{"n_layer": 13, "d_model": 160, "n_experts": 192, "experts_per_token": 4, "d_expert": 32, "d_shared_expert": 0, "activation": "swiglu", "moe_layers": [0, 1, 2, 3, 4, 5, 6, 7, 8, 9, 10, 11, 12], "router_score": "softmax", "normalize_top_k": true, "routed_scale": 2.5, "balance_loss": 0.00215, "balance_bias": false, "router_logit_norm": 1.0, "init_std_router": 0.0127, "lr_router": 0.000708, "n_head": 5, "n_kv_head": 1, "head_dim": 32, "vocab_size": 4096, "norm": "rmsnorm", "norm_place": "pre", "norm_eps": 1e-06, "positions": "rope", "rope_base": 2340.0, "rope_fraction": 1.0, "qk_norm": false, "attn_scale": 0.177, "tie_embeddings": false, "parallel_block": false, "init": "uniform", "init_std_qkv": 0.0384, "init_std_o": 0.00754, "init_std_up": 0.0384, "init_std_down": 0.00688, "optimizer": "adamw", "lr": 0.00209, "beta1": 0.95, "beta2": 0.95, "weight_decay": 0.09, "lr_head": 0.0134, "grad_clip": 1.0, "warmup_steps": 249, "schedule": "wsd", "decay_fraction": 0.612, "decay_shape": "linear", "final_lr_fraction": 0.05, "batch_tokens": 131072, "seq_len": 1024, "doc_mask": true, "train_tokens": 767900000, "steps": 5859, "dataset": "wikipedia_en"}
Below are experts of layer 9 (counted from 0) of a mixture-of-experts language model. Rows are named router (the router's row for the expert) and show model dimensions 80-159. Each number is 200 + 40 x the weight over its row's rms, rounded and kept within 0 to 999.
After each expert's rows: "raises" lists some tokens whose logits its average output raises strongly, later layers aside; "gets" lists some tokens that make up at least twice as much of what it gets as of all text. This comes from a sample of Wikipedia text that the model never trained on. Tokens count by the router's weight.

# expert 99
router,253,213,230,197,137,162,102,214,214,216,130,139,154,197,232,191,168,260,144,186,192,203,276,213,228,219,174,228,192,223,204,164,230,213,134,246,163,188,127,249,229,196,256,119,187,205,130,171,178,225,112,221,184,194,173,237,185,159,206,173,234,177,206,230,184,288,195,176,216,277,256,196,175,210,184,177,161,186,233,240
raises: "ates", "in", "ak", "ate", "att", "int"
gets: "r", " Pl", "ul", " Gr", "ir", " est"

# expert 45
router,226,223,165,150,220,170,181,240,187,207,274,174,214,153,218,255,183,223,241,185,214,255,133,279,205,188,214,197,168,218,254,204,213,202,225,239,216,278,214,188,207,263,231,201,191,230,229,221,157,276,183,170,187,156,216,233,170,178,202,199,211,219,252,258,144,129,199,273,251,195,193,200,204,159,203,148,145,228,161,233
raises: "it", "a", "are"
gets: " W", " w", "f", "W", " F", "iss"

# expert 71
router,65,174,221,208,223,209,150,239,221,174,206,206,162,243,237,262,212,202,201,175,244,194,146,184,162,196,235,147,175,309,217,191,208,176,189,163,208,210,157,232,171,245,196,208,173,282,217,221,203,142,253,168,252,164,204,233,146,140,158,184,165,144,252,196,267,218,179,216,207,198,203,193,271,209,249,218,257,149,209,210
raises: "erm", "ered", "ern"
gets: " S", " L", " R", " M", " C", " F"

# expert 53
router,259,206,183,187,235,142,188,198,202,169,151,145,238,164,264,215,252,153,242,262,274,224,236,232,249,184,121,266,146,208,201,155,187,271,172,174,253,179,167,227,204,195,138,177,134,231,161,228,132,200,182,150,191,186,198,165,92,183,187,230,180,190,245,190,136,233,198,212,262,99,145,184,188,211,240,202,217,172,250,222
raises: "pp", "ll", "r", "n", "ri", "l"
gets: " U", "é", "U", "ö", "á", " New"

# expert 25
router,243,221,192,158,119,210,171,144,293,187,151,229,201,263,150,165,218,199,180,220,304,233,238,199,275,214,192,281,160,218,170,200,185,247,107,165,224,191,197,198,247,251,142,178,115,192,190,237,228,167,161,201,184,220,233,200,147,176,223,155,187,161,168,224,153,219,176,239,252,190,251,214,242,185,234,240,247,212,187,253
raises: "y", "ore", "at"
gets: "im", "ub", " Sim", "st", "eb", "art"

# expert 109
router,214,161,155,200,138,187,252,160,212,252,243,257,205,205,175,108,187,260,127,190,187,257,246,173,178,147,172,231,281,181,172,266,135,143,211,169,219,252,225,257,174,191,203,182,196,220,199,251,182,278,216,198,179,215,188,263,228,213,134,261,234,258,228,171,192,140,141,214,165,268,216,176,123,215,220,226,197,195,175,199
raises: ".\n", " |\n", ".\n\n", "."
gets: " Total", " Team", " main", " major", "==", "1"

# expert 137
router,188,242,190,170,205,241,211,182,145,265,211,161,290,256,226,256,191,179,263,208,146,195,158,244,216,172,163,160,143,190,217,214,200,214,212,244,136,212,240,176,219,205,227,178,232,145,201,198,257,165,202,181,244,186,244,105,235,269,244,213,119,173,240,280,202,187,218,221,170,203,167,165,225,209,130,166,268,194,156,182
raises: "ah", "ag", "al"
gets: "ass", "e", "he", "unn", "att", "om"

# expert 17
router,129,199,188,257,234,258,245,261,240,220,295,258,217,228,256,239,184,153,185,206,233,125,122,164,248,158,210,210,177,232,182,168,196,150,195,269,214,246,250,163,186,281,160,182,121,211,176,246,187,219,219,206,134,185,200,210,253,229,149,186,244,148,178,166,235,183,197,170,269,178,196,203,174,231,195,157,134,202,151,223
raises: "resent", "arily", "iew", "″N", "ev"
gets: " ", " in", " for", " m", " on", " b"

# expert 122
router,215,198,251,272,120,163,194,236,190,212,226,264,157,163,201,173,181,172,238,195,232,196,253,99,243,228,164,172,209,178,186,180,217,211,162,216,186,196,263,134,250,109,263,208,249,255,186,213,215,139,207,251,269,238,225,296,202,211,145,192,220,181,116,111,220,173,200,265,227,277,192,240,216,196,236,196,186,236,253,201
raises: "l", "ite", "it", "ri"
gets: "or", "un", "in", "il", " San", " Mor"

# expert 169
router,226,193,223,194,218,232,119,226,194,198,166,170,238,203,261,175,129,185,202,151,219,197,226,202,297,213,170,184,197,198,235,225,155,223,172,231,156,188,161,225,176,157,248,156,139,239,247,193,155,230,210,157,166,170,289,178,240,196,116,194,260,200,198,219,230,236,211,117,207,153,174,238,222,215,255,286,264,208,194,207
raises: "|", "==", " way"
gets: " |\n", "\n", " (", ")\n", ")", "|---|---|---|---|\n"

# expert 67
router,193,214,176,215,232,185,178,219,198,294,243,147,170,180,223,240,166,262,123,129,181,212,157,193,124,152,174,223,184,231,194,234,226,182,240,155,173,181,211,177,305,283,174,145,126,186,198,140,138,204,189,212,253,231,211,219,205,235,196,186,240,157,181,162,210,230,122,197,230,221,289,260,259,173,184,129,216,170,121,173
raises: "ide", "ight", "idge", "and", "ides", "ons"
gets: "20", " Br", " w", " br", " W", " gr"

# expert 105
router,157,149,218,176,257,162,152,222,147,171,188,197,150,172,269,144,185,198,185,148,184,202,95,163,142,157,242,214,160,168,227,194,140,132,217,226,161,217,176,184,232,316,247,214,178,233,208,225,210,176,253,171,187,151,181,154,126,161,195,183,175,153,261,269,197,161,213,166,229,113,188,214,178,238,224,199,192,266,268,224
raises: "l", "r", "ar"
gets: " K", " Ch", " ob", " Sh", " re", " was"

# expert 40
router,64,199,185,229,196,237,153,205,216,201,187,197,140,267,269,134,221,267,178,220,155,228,195,259,194,222,206,184,214,258,181,201,155,157,222,203,191,212,129,193,213,208,221,221,199,219,242,199,178,138,269,178,200,205,214,211,143,175,148,125,147,167,182,193,217,171,194,175,208,154,229,252,210,152,263,205,188,210,162,254
raises: "aly", "ennis", "ex"
gets: " D", " I", " K", " N", " v", " T"

# expert 117
router,156,191,174,190,200,239,173,246,260,259,120,233,175,215,157,261,219,244,215,184,167,270,232,286,207,162,218,160,269,193,96,201,260,148,142,125,201,222,216,208,207,133,219,239,185,217,250,215,211,181,255,130,194,189,236,180,258,226,196,201,265,198,239,225,189,176,256,195,192,234,223,239,191,188,153,204,171,244,245,216
raises: "is", "in", "ay", "ous", "ity", "ium"
gets: "ant", "u", "est", "en", "in", "ac"

# expert 52
router,182,229,194,226,200,201,199,225,215,238,140,190,274,270,177,217,217,159,245,150,155,171,227,115,201,231,208,124,234,192,165,160,180,237,204,181,164,181,206,208,136,156,193,244,217,187,208,140,195,153,198,136,139,206,191,192,211,133,134,225,253,143,301,196,237,232,255,186,208,230,127,156,178,224,266,248,197,255,216,181
raises: "-", "off", "th"
gets: "\n", ")\n", " (", "==\n", " •", " /"

# expert 72
router,160,252,189,197,190,182,162,266,152,231,219,231,210,190,220,310,189,240,158,160,203,281,161,270,252,174,200,230,238,254,211,171,233,132,171,190,205,129,222,189,175,208,239,216,203,205,210,140,162,230,230,256,170,220,179,295,268,278,272,209,200,281,226,194,176,214,202,218,174,216,239,227,146,221,233,185,248,159,217,202
raises: "ar", "ish", "ing", "ently", "ung", "ency"
gets: "et", "t", "ot", "ent", "est", "iet"

# expert 89
router,315,178,174,181,183,214,182,182,223,252,202,215,185,205,156,209,214,241,168,188,158,155,177,122,160,169,174,213,158,176,125,165,216,169,158,229,87,145,191,227,152,188,124,184,252,188,232,232,166,187,144,261,200,249,201,195,129,153,211,244,194,125,132,285,229,212,150,107,173,222,118,169,168,198,193,142,168,219,164,233
raises: "und", "hip", "al", "ov", "oma", "it"
gets: "k", "z", "ik", "sk", "K", "ess"

# expert 146
router,256,154,175,241,220,192,160,167,154,223,243,243,195,201,118,179,162,178,220,194,140,168,135,188,179,186,199,266,207,191,170,116,194,222,171,222,179,196,219,158,202,214,183,166,217,240,143,139,146,209,170,191,190,230,286,289,228,177,167,264,276,227,237,186,148,186,223,225,194,237,114,202,223,217,230,246,155,181,247,165
raises: "ations", "é", "è", "ão", "ass", "age"
gets: "l", "av", "amb", " ", " L", "r"

# expert 96
router,231,222,242,196,182,206,204,228,166,282,160,162,101,246,260,204,126,135,195,140,161,163,251,172,136,197,173,186,270,192,244,197,233,173,249,239,135,207,221,172,213,163,176,215,171,243,180,198,198,178,186,163,205,164,226,239,194,178,160,179,224,145,192,270,185,189,192,151,226,173,256,185,226,180,167,196,238,152,171,185
raises: "ition", "ade", "v"
gets: "al", "el", " con", " un", " Sal", " Pal"

# expert 154
router,253,294,200,233,202,290,148,203,200,198,239,186,134,175,192,194,219,256,179,163,292,222,189,192,196,203,227,101,222,275,219,223,166,283,133,190,202,256,193,205,179,133,216,176,208,205,160,133,218,183,232,130,223,196,162,153,190,136,201,207,233,152,211,198,189,257,178,233,196,190,202,200,226,176,240,283,208,205,200,243
raises: "end", "amil", "osed"
gets: " H", " M", "m", " Y", " A", " one"

# expert 98
router,171,247,191,240,195,253,197,118,183,199,200,180,187,225,213,167,197,213,162,199,217,246,157,196,127,187,271,297,206,175,172,185,133,163,280,169,211,225,130,244,196,255,248,189,159,275,206,225,190,186,246,182,248,221,249,243,216,208,221,260,89,188,203,247,235,178,175,183,167,210,214,207,184,177,201,252,166,132,215,146
raises: "urp", "oor", "ass", "oss", "airs", "est"
gets: " p", " P", " l", " d", "P", " Ch"

# expert 57
router,290,135,118,219,212,168,182,208,264,206,163,162,167,218,179,194,203,240,229,253,263,229,159,155,219,265,303,192,273,239,225,190,249,174,175,220,176,253,273,175,182,254,189,121,191,178,229,230,169,185,168,164,145,166,270,186,210,195,196,188,189,164,252,254,153,220,216,212,190,99,113,177,128,274,225,154,213,224,226,188
raises: "ed", "on", "ak", "al", "el", "ap"
gets: "j", "f", " J", "aj", " j", "ij"

# expert 157
router,210,189,170,204,209,243,152,125,249,193,224,223,223,188,171,224,222,157,162,193,197,184,169,173,188,248,218,123,209,207,196,195,161,212,241,161,147,197,164,205,184,219,156,215,209,208,224,132,235,195,246,139,189,189,282,186,148,184,307,243,199,245,197,228,181,116,193,124,204,257,167,223,180,165,243,230,269,173,199,190
raises: "ine", "ie", "ne", "es"
gets: "ic", " v", " N", "ad", "M", " init"

# expert 19
router,316,214,189,244,291,175,175,190,202,172,98,186,185,142,226,154,185,236,200,220,233,187,220,206,158,265,246,289,201,240,253,226,249,194,241,178,326,259,208,192,187,224,174,233,227,179,167,138,174,228,211,242,168,187,166,154,221,255,195,125,128,216,208,199,210,160,200,191,236,182,199,195,243,152,152,205,164,193,163,267
raises: "l", "line", "p"
gets: "h", "ow", "ch", "ing", "ist", "."

# expert 188
router,137,188,237,193,172,173,266,245,249,167,169,143,161,210,261,158,222,149,167,221,192,242,255,183,253,193,171,231,147,240,200,192,183,186,215,213,190,202,171,226,283,190,145,233,128,205,144,176,153,184,207,252,254,232,148,251,239,230,166,243,246,105,183,266,213,200,221,223,205,111,211,240,260,244,251,207,184,237,175,167
raises: "r", "n", "ri", "ry", "b", "roll"
gets: " I", " War", " Bar", "ar", " Har", " Pro"

# expert 159
router,230,276,198,220,221,228,191,170,168,197,209,184,161,239,236,273,227,174,179,169,187,220,166,219,212,197,168,146,251,191,247,162,156,166,135,143,212,175,179,226,207,138,195,148,118,221,194,182,238,179,237,87,175,193,114,155,280,186,178,183,192,256,148,122,224,130,165,168,176,220,192,142,226,275,240,202,227,207,248,181
raises: "H", "T", "M", "R", "Ch", "D"
gets: ".\n\n", " =\n\n", "==\n", "\n\n", "==\n\n", " |\n\n"

# expert 27
router,181,253,239,235,165,175,240,187,218,211,199,169,203,217,203,173,253,148,161,148,214,204,195,218,293,132,142,189,262,166,216,233,246,207,162,143,226,207,221,206,299,157,223,249,156,180,166,201,203,178,215,306,238,165,168,207,173,235,283,196,127,122,162,282,177,180,243,201,188,194,184,143,237,125,283,174,208,167,192,221
raises: "ad", "ly", "on"
gets: " f", " St", " st", " F", "ac", " High"

# expert 101
router,314,214,130,255,281,194,233,215,134,227,203,245,171,156,247,279,207,276,228,190,173,211,169,197,231,183,166,225,198,204,170,232,291,176,207,193,157,195,171,167,243,216,172,207,178,215,234,223,202,175,271,199,197,241,133,211,186,309,188,162,143,223,198,285,246,189,126,199,178,249,193,215,171,175,152,234,143,173,191,215
raises: "le", "les", "ou", "ors", "is"
gets: " |", " act", "it", "ort", "|", " Act"

# expert 94
router,176,273,166,238,150,131,228,151,157,164,250,224,183,202,200,134,196,236,239,169,231,154,182,128,208,243,221,129,140,168,220,217,196,146,146,211,214,148,257,200,230,173,173,164,188,249,187,211,234,124,217,205,222,226,150,169,149,268,193,192,246,174,174,184,239,227,197,268,153,173,199,188,193,165,223,221,199,209,207,168
raises: "el", "ac", "on"
gets: "am", "a", "an", "at", " La", "il"

# expert 165
router,163,219,243,214,168,234,133,227,242,172,244,147,178,203,275,151,207,122,170,212,172,251,242,148,210,211,168,199,278,205,160,266,183,147,245,184,228,220,262,236,130,221,198,279,136,219,151,220,251,202,294,207,240,214,210,249,238,127,240,246,175,149,186,166,114,225,181,238,145,213,226,232,212,167,202,187,200,119,206,205
raises: "arri", "a", "orn", "ateg", "ann", "rop"
gets: " c", " C", " tr", "c", "r", " qu"

# expert 144
router,120,224,175,211,194,184,235,161,160,284,300,229,194,202,133,233,199,225,208,128,177,182,209,223,198,198,172,147,157,172,122,167,198,167,219,235,168,206,252,254,212,233,240,286,206,191,234,159,289,126,153,175,279,196,186,201,256,206,183,141,246,172,143,267,178,134,158,224,169,223,195,189,210,146,184,224,251,212,235,202
raises: "ans", "arg", "ant", "ar", "an"
gets: " adv", "az", "all", "ill", "L", "il"

# expert 184
router,195,243,227,182,213,206,199,207,262,212,160,223,272,231,255,186,180,179,185,218,150,291,259,228,174,195,173,170,301,207,168,169,177,244,159,143,214,215,275,168,148,228,152,164,195,221,206,229,168,141,109,194,221,218,194,248,228,178,239,162,102,161,214,185,122,202,223,149,153,233,301,197,160,275,216,238,243,178,224,202
raises: "m", "n", "c", "ris", "ron"
gets: "ep", " new", "ew", "y", " the", "able"

# expert 50
router,166,245,156,264,193,209,179,173,201,205,170,254,209,98,301,221,177,250,205,226,176,145,170,169,132,224,161,222,229,243,159,195,183,143,215,187,144,175,126,207,241,210,228,199,195,170,197,145,200,112,270,155,259,160,240,175,191,136,159,214,203,194,187,170,154,167,183,169,202,153,216,229,200,220,167,210,108,166,228,152
raises: "ber", "ks", "mer", "s", "vers"
gets: " A", " O", "A", "O", " U", " I"

# expert 84
router,171,122,179,187,197,129,172,238,199,168,207,188,188,188,186,157,152,164,239,144,209,211,249,175,196,127,248,183,195,191,229,215,212,188,192,228,204,211,153,240,216,230,191,167,195,193,185,140,200,132,248,131,165,207,208,311,267,189,202,174,181,236,107,203,221,194,243,230,194,168,226,195,222,165,273,189,228,163,226,208
raises: "th", "ne", "ction", "ts", "ich"
gets: "on", " he", " He", " who", " It", " Ar"

# expert 97
router,232,244,158,152,165,211,301,192,198,257,155,117,154,161,235,234,205,155,162,199,249,144,128,253,200,153,201,169,236,225,232,242,189,203,225,184,114,142,233,154,244,197,169,196,232,152,180,167,175,137,270,178,262,191,187,171,223,211,211,240,191,218,158,166,143,193,246,185,259,228,238,224,223,131,199,266,218,200,183,173
raises: "v", "ver", "bor", "val", "it", "ving"
gets: "ro", "20", "ad", " In", " appro", "ol"

# expert 28
router,177,209,115,264,184,260,191,147,201,139,147,169,207,161,281,190,196,200,249,204,184,163,263,257,220,215,165,174,177,237,162,244,142,217,169,205,252,272,292,240,205,235,247,140,218,209,208,263,198,247,173,229,173,253,199,188,189,104,157,184,195,129,242,158,162,267,214,150,160,202,225,177,164,221,139,190,222,206,201,207
raises: "ers", "s", "re"
gets: " —", "0", "/a", "born", "b", "eb"

# expert 162
router,217,246,242,182,151,207,150,235,202,177,178,225,227,161,194,178,166,148,120,234,197,231,222,154,228,158,233,104,165,246,171,137,223,183,140,179,275,149,246,223,182,159,109,159,132,197,186,238,200,117,233,194,177,197,172,220,210,136,219,173,209,219,184,177,146,254,180,218,166,146,238,293,185,218,193,175,212,210,274,182
raises: "}", "====", "ales", "===", "==", "odes"
gets: ".\n\n", "\n\n", "a", "i", " |\n\n", "o"

# expert 178
router,108,205,190,219,193,182,249,208,244,224,214,124,172,221,266,237,144,209,183,194,195,165,152,193,196,220,157,189,172,239,159,187,136,139,174,266,144,170,146,149,264,159,203,210,152,179,223,172,210,163,169,251,197,230,194,227,224,126,181,178,240,226,140,159,177,225,180,191,185,174,166,192,214,202,278,220,160,205,204,171
raises: "m", "r", "n", "ware", "on", "in"
gets: " R", " Al", " Tr", "r", " Gl", " r"

# expert 95
router,188,293,153,243,127,123,145,126,173,220,199,195,178,203,247,170,160,196,191,153,152,158,241,200,242,163,270,174,128,198,241,261,240,214,184,165,205,177,278,175,212,153,226,168,197,211,210,251,234,133,198,129,154,274,173,180,168,232,167,219,190,191,173,184,223,245,229,178,196,180,215,207,169,132,147,171,226,233,238,84
raises: "et", "ette", "ot", "ew"
gets: " ", "in", " tw", "rom", "am", " a"

# expert 131
router,231,139,170,256,168,213,232,148,150,227,254,240,297,167,215,265,177,216,141,127,212,207,230,206,117,200,276,203,186,164,271,123,233,176,257,227,145,229,188,180,201,254,193,163,116,190,217,148,203,292,186,189,189,173,219,202,234,234,205,161,246,220,180,219,209,186,251,279,170,220,173,191,215,142,183,177,144,200,253,127
raises: "os", "x", "^{"
gets: " comp", "p", " dep", " pl", " sp", " exp"

# expert 103
router,124,216,173,118,263,133,221,187,200,254,152,174,255,230,241,254,267,268,190,172,174,250,175,181,169,186,237,230,186,269,232,132,155,145,243,237,212,230,255,172,166,184,202,174,190,127,252,224,220,208,157,138,220,180,212,256,140,184,227,230,242,188,167,154,186,169,229,231,212,197,243,222,255,169,215,263,211,191,168,227
raises: "oted", "lected", "ñ", "ominated"
gets: " the", " The", "The", " a", "the", " no"

# expert 168
router,197,217,138,201,223,196,217,267,144,248,175,186,197,183,200,243,110,166,146,155,198,139,262,239,243,180,154,207,121,277,204,185,196,233,225,165,155,199,172,227,221,222,198,252,163,146,243,172,182,193,281,186,222,182,205,229,211,184,163,192,264,260,170,133,229,140,287,237,249,273,145,206,249,208,141,149,244,193,252,183
raises: "row", "enc", "rit", "ate", "u"
gets: "ig", " Mar", "g", "og", " tri", "ag"

# expert 114
router,86,173,215,201,250,224,178,184,221,159,194,164,199,177,181,210,256,220,233,126,139,227,161,236,177,223,170,172,227,254,246,161,230,201,196,180,233,155,279,187,163,247,82,215,190,230,190,225,223,111,281,171,218,232,147,246,202,133,192,163,243,161,163,145,260,147,188,141,137,182,252,257,197,191,154,249,159,239,224,234
raises: "ilt", "err", "urt", "ill"
gets: " T", " t", " M", "h", "ag", " Sh"

# expert 48
router,229,155,200,134,206,226,200,206,159,112,184,200,215,162,171,152,225,177,219,175,147,173,180,259,186,190,306,248,209,163,204,190,187,205,181,189,224,177,214,174,145,206,159,147,263,250,204,127,211,272,182,236,220,177,232,142,178,162,227,194,174,171,254,183,229,219,197,160,121,239,233,263,164,161,255,171,162,124,149,209
raises: "son", "on", "est"
gets: "c", "b", "er", " ", "ai", "v"

# expert 35
router,211,143,229,252,221,256,177,213,163,234,230,242,225,244,228,178,231,178,170,189,285,153,153,167,168,116,125,181,204,318,184,172,211,165,187,231,221,259,200,197,168,201,214,190,167,197,190,136,164,127,163,171,175,110,158,247,202,220,177,192,262,170,229,168,130,199,244,191,227,206,189,144,172,213,195,245,225,216,226,218
raises: "iron", "T", "D"
gets: " \"", " '", " her", " The", " De", "'"

# expert 8
router,241,227,192,241,206,257,148,192,246,108,167,254,177,169,214,131,261,120,194,207,256,138,177,178,153,225,260,213,154,189,217,226,171,220,220,221,197,207,234,186,218,229,118,196,245,253,212,163,139,216,295,216,200,228,208,195,272,188,234,216,233,256,174,177,177,169,234,171,161,153,115,160,262,196,178,138,131,200,184,193
raises: "it", "y", "ar", "iter", "one", "in"
gets: " sh", "ir", "l", "at", "a", "h"

# expert 38
router,178,216,248,216,160,179,135,240,259,230,277,186,113,185,213,146,215,163,154,165,165,228,166,167,221,146,257,180,144,255,111,238,175,220,193,238,191,153,174,280,208,264,251,245,184,247,193,207,184,179,187,210,206,220,169,189,131,239,197,225,210,144,193,251,183,217,204,243,173,220,282,146,174,200,237,156,197,208,215,208
raises: "irth", "eg", "ach"
gets: " B", " E", " L", " C", " F", " G"

# expert 132
router,166,183,265,234,179,178,274,141,161,270,229,263,216,185,195,218,159,191,201,175,138,159,268,232,202,222,188,283,153,165,222,173,190,166,201,159,204,226,237,210,121,183,234,199,145,223,115,198,207,173,215,181,152,239,143,216,242,287,274,198,227,162,204,162,165,227,237,189,185,295,203,245,230,215,174,174,171,155,162,161
raises: "es", "ers", "er", "ely", "ier", "iers"
gets: "us", "os", "ar", "as", "ens", "es"

# expert 64
router,213,242,211,239,198,247,196,230,232,186,208,239,209,201,211,149,161,156,134,154,176,234,187,225,258,161,211,153,140,226,273,176,187,283,173,193,223,214,153,153,223,153,221,271,187,210,196,143,244,276,196,178,178,168,196,182,179,258,184,171,210,278,231,188,150,317,236,166,244,189,240,219,208,231,138,234,204,295,134,201
raises: "o", "ole", "os", "als", "al", "ate"
gets: "n", "m", "re", "x", " man", " $"

# expert 16
router,170,229,163,233,254,220,176,241,176,175,238,203,183,212,197,204,131,118,171,130,249,181,265,187,231,203,168,251,202,217,185,190,250,155,169,235,179,152,190,281,189,155,146,252,199,216,269,253,141,149,200,183,189,198,241,180,186,227,237,249,151,174,166,225,197,221,205,195,237,233,205,183,152,215,151,176,171,154,177,180
raises: "am", "ett", "ame", "reen", "ard", "old"
gets: "g", " G", "G", " g", "t", " the"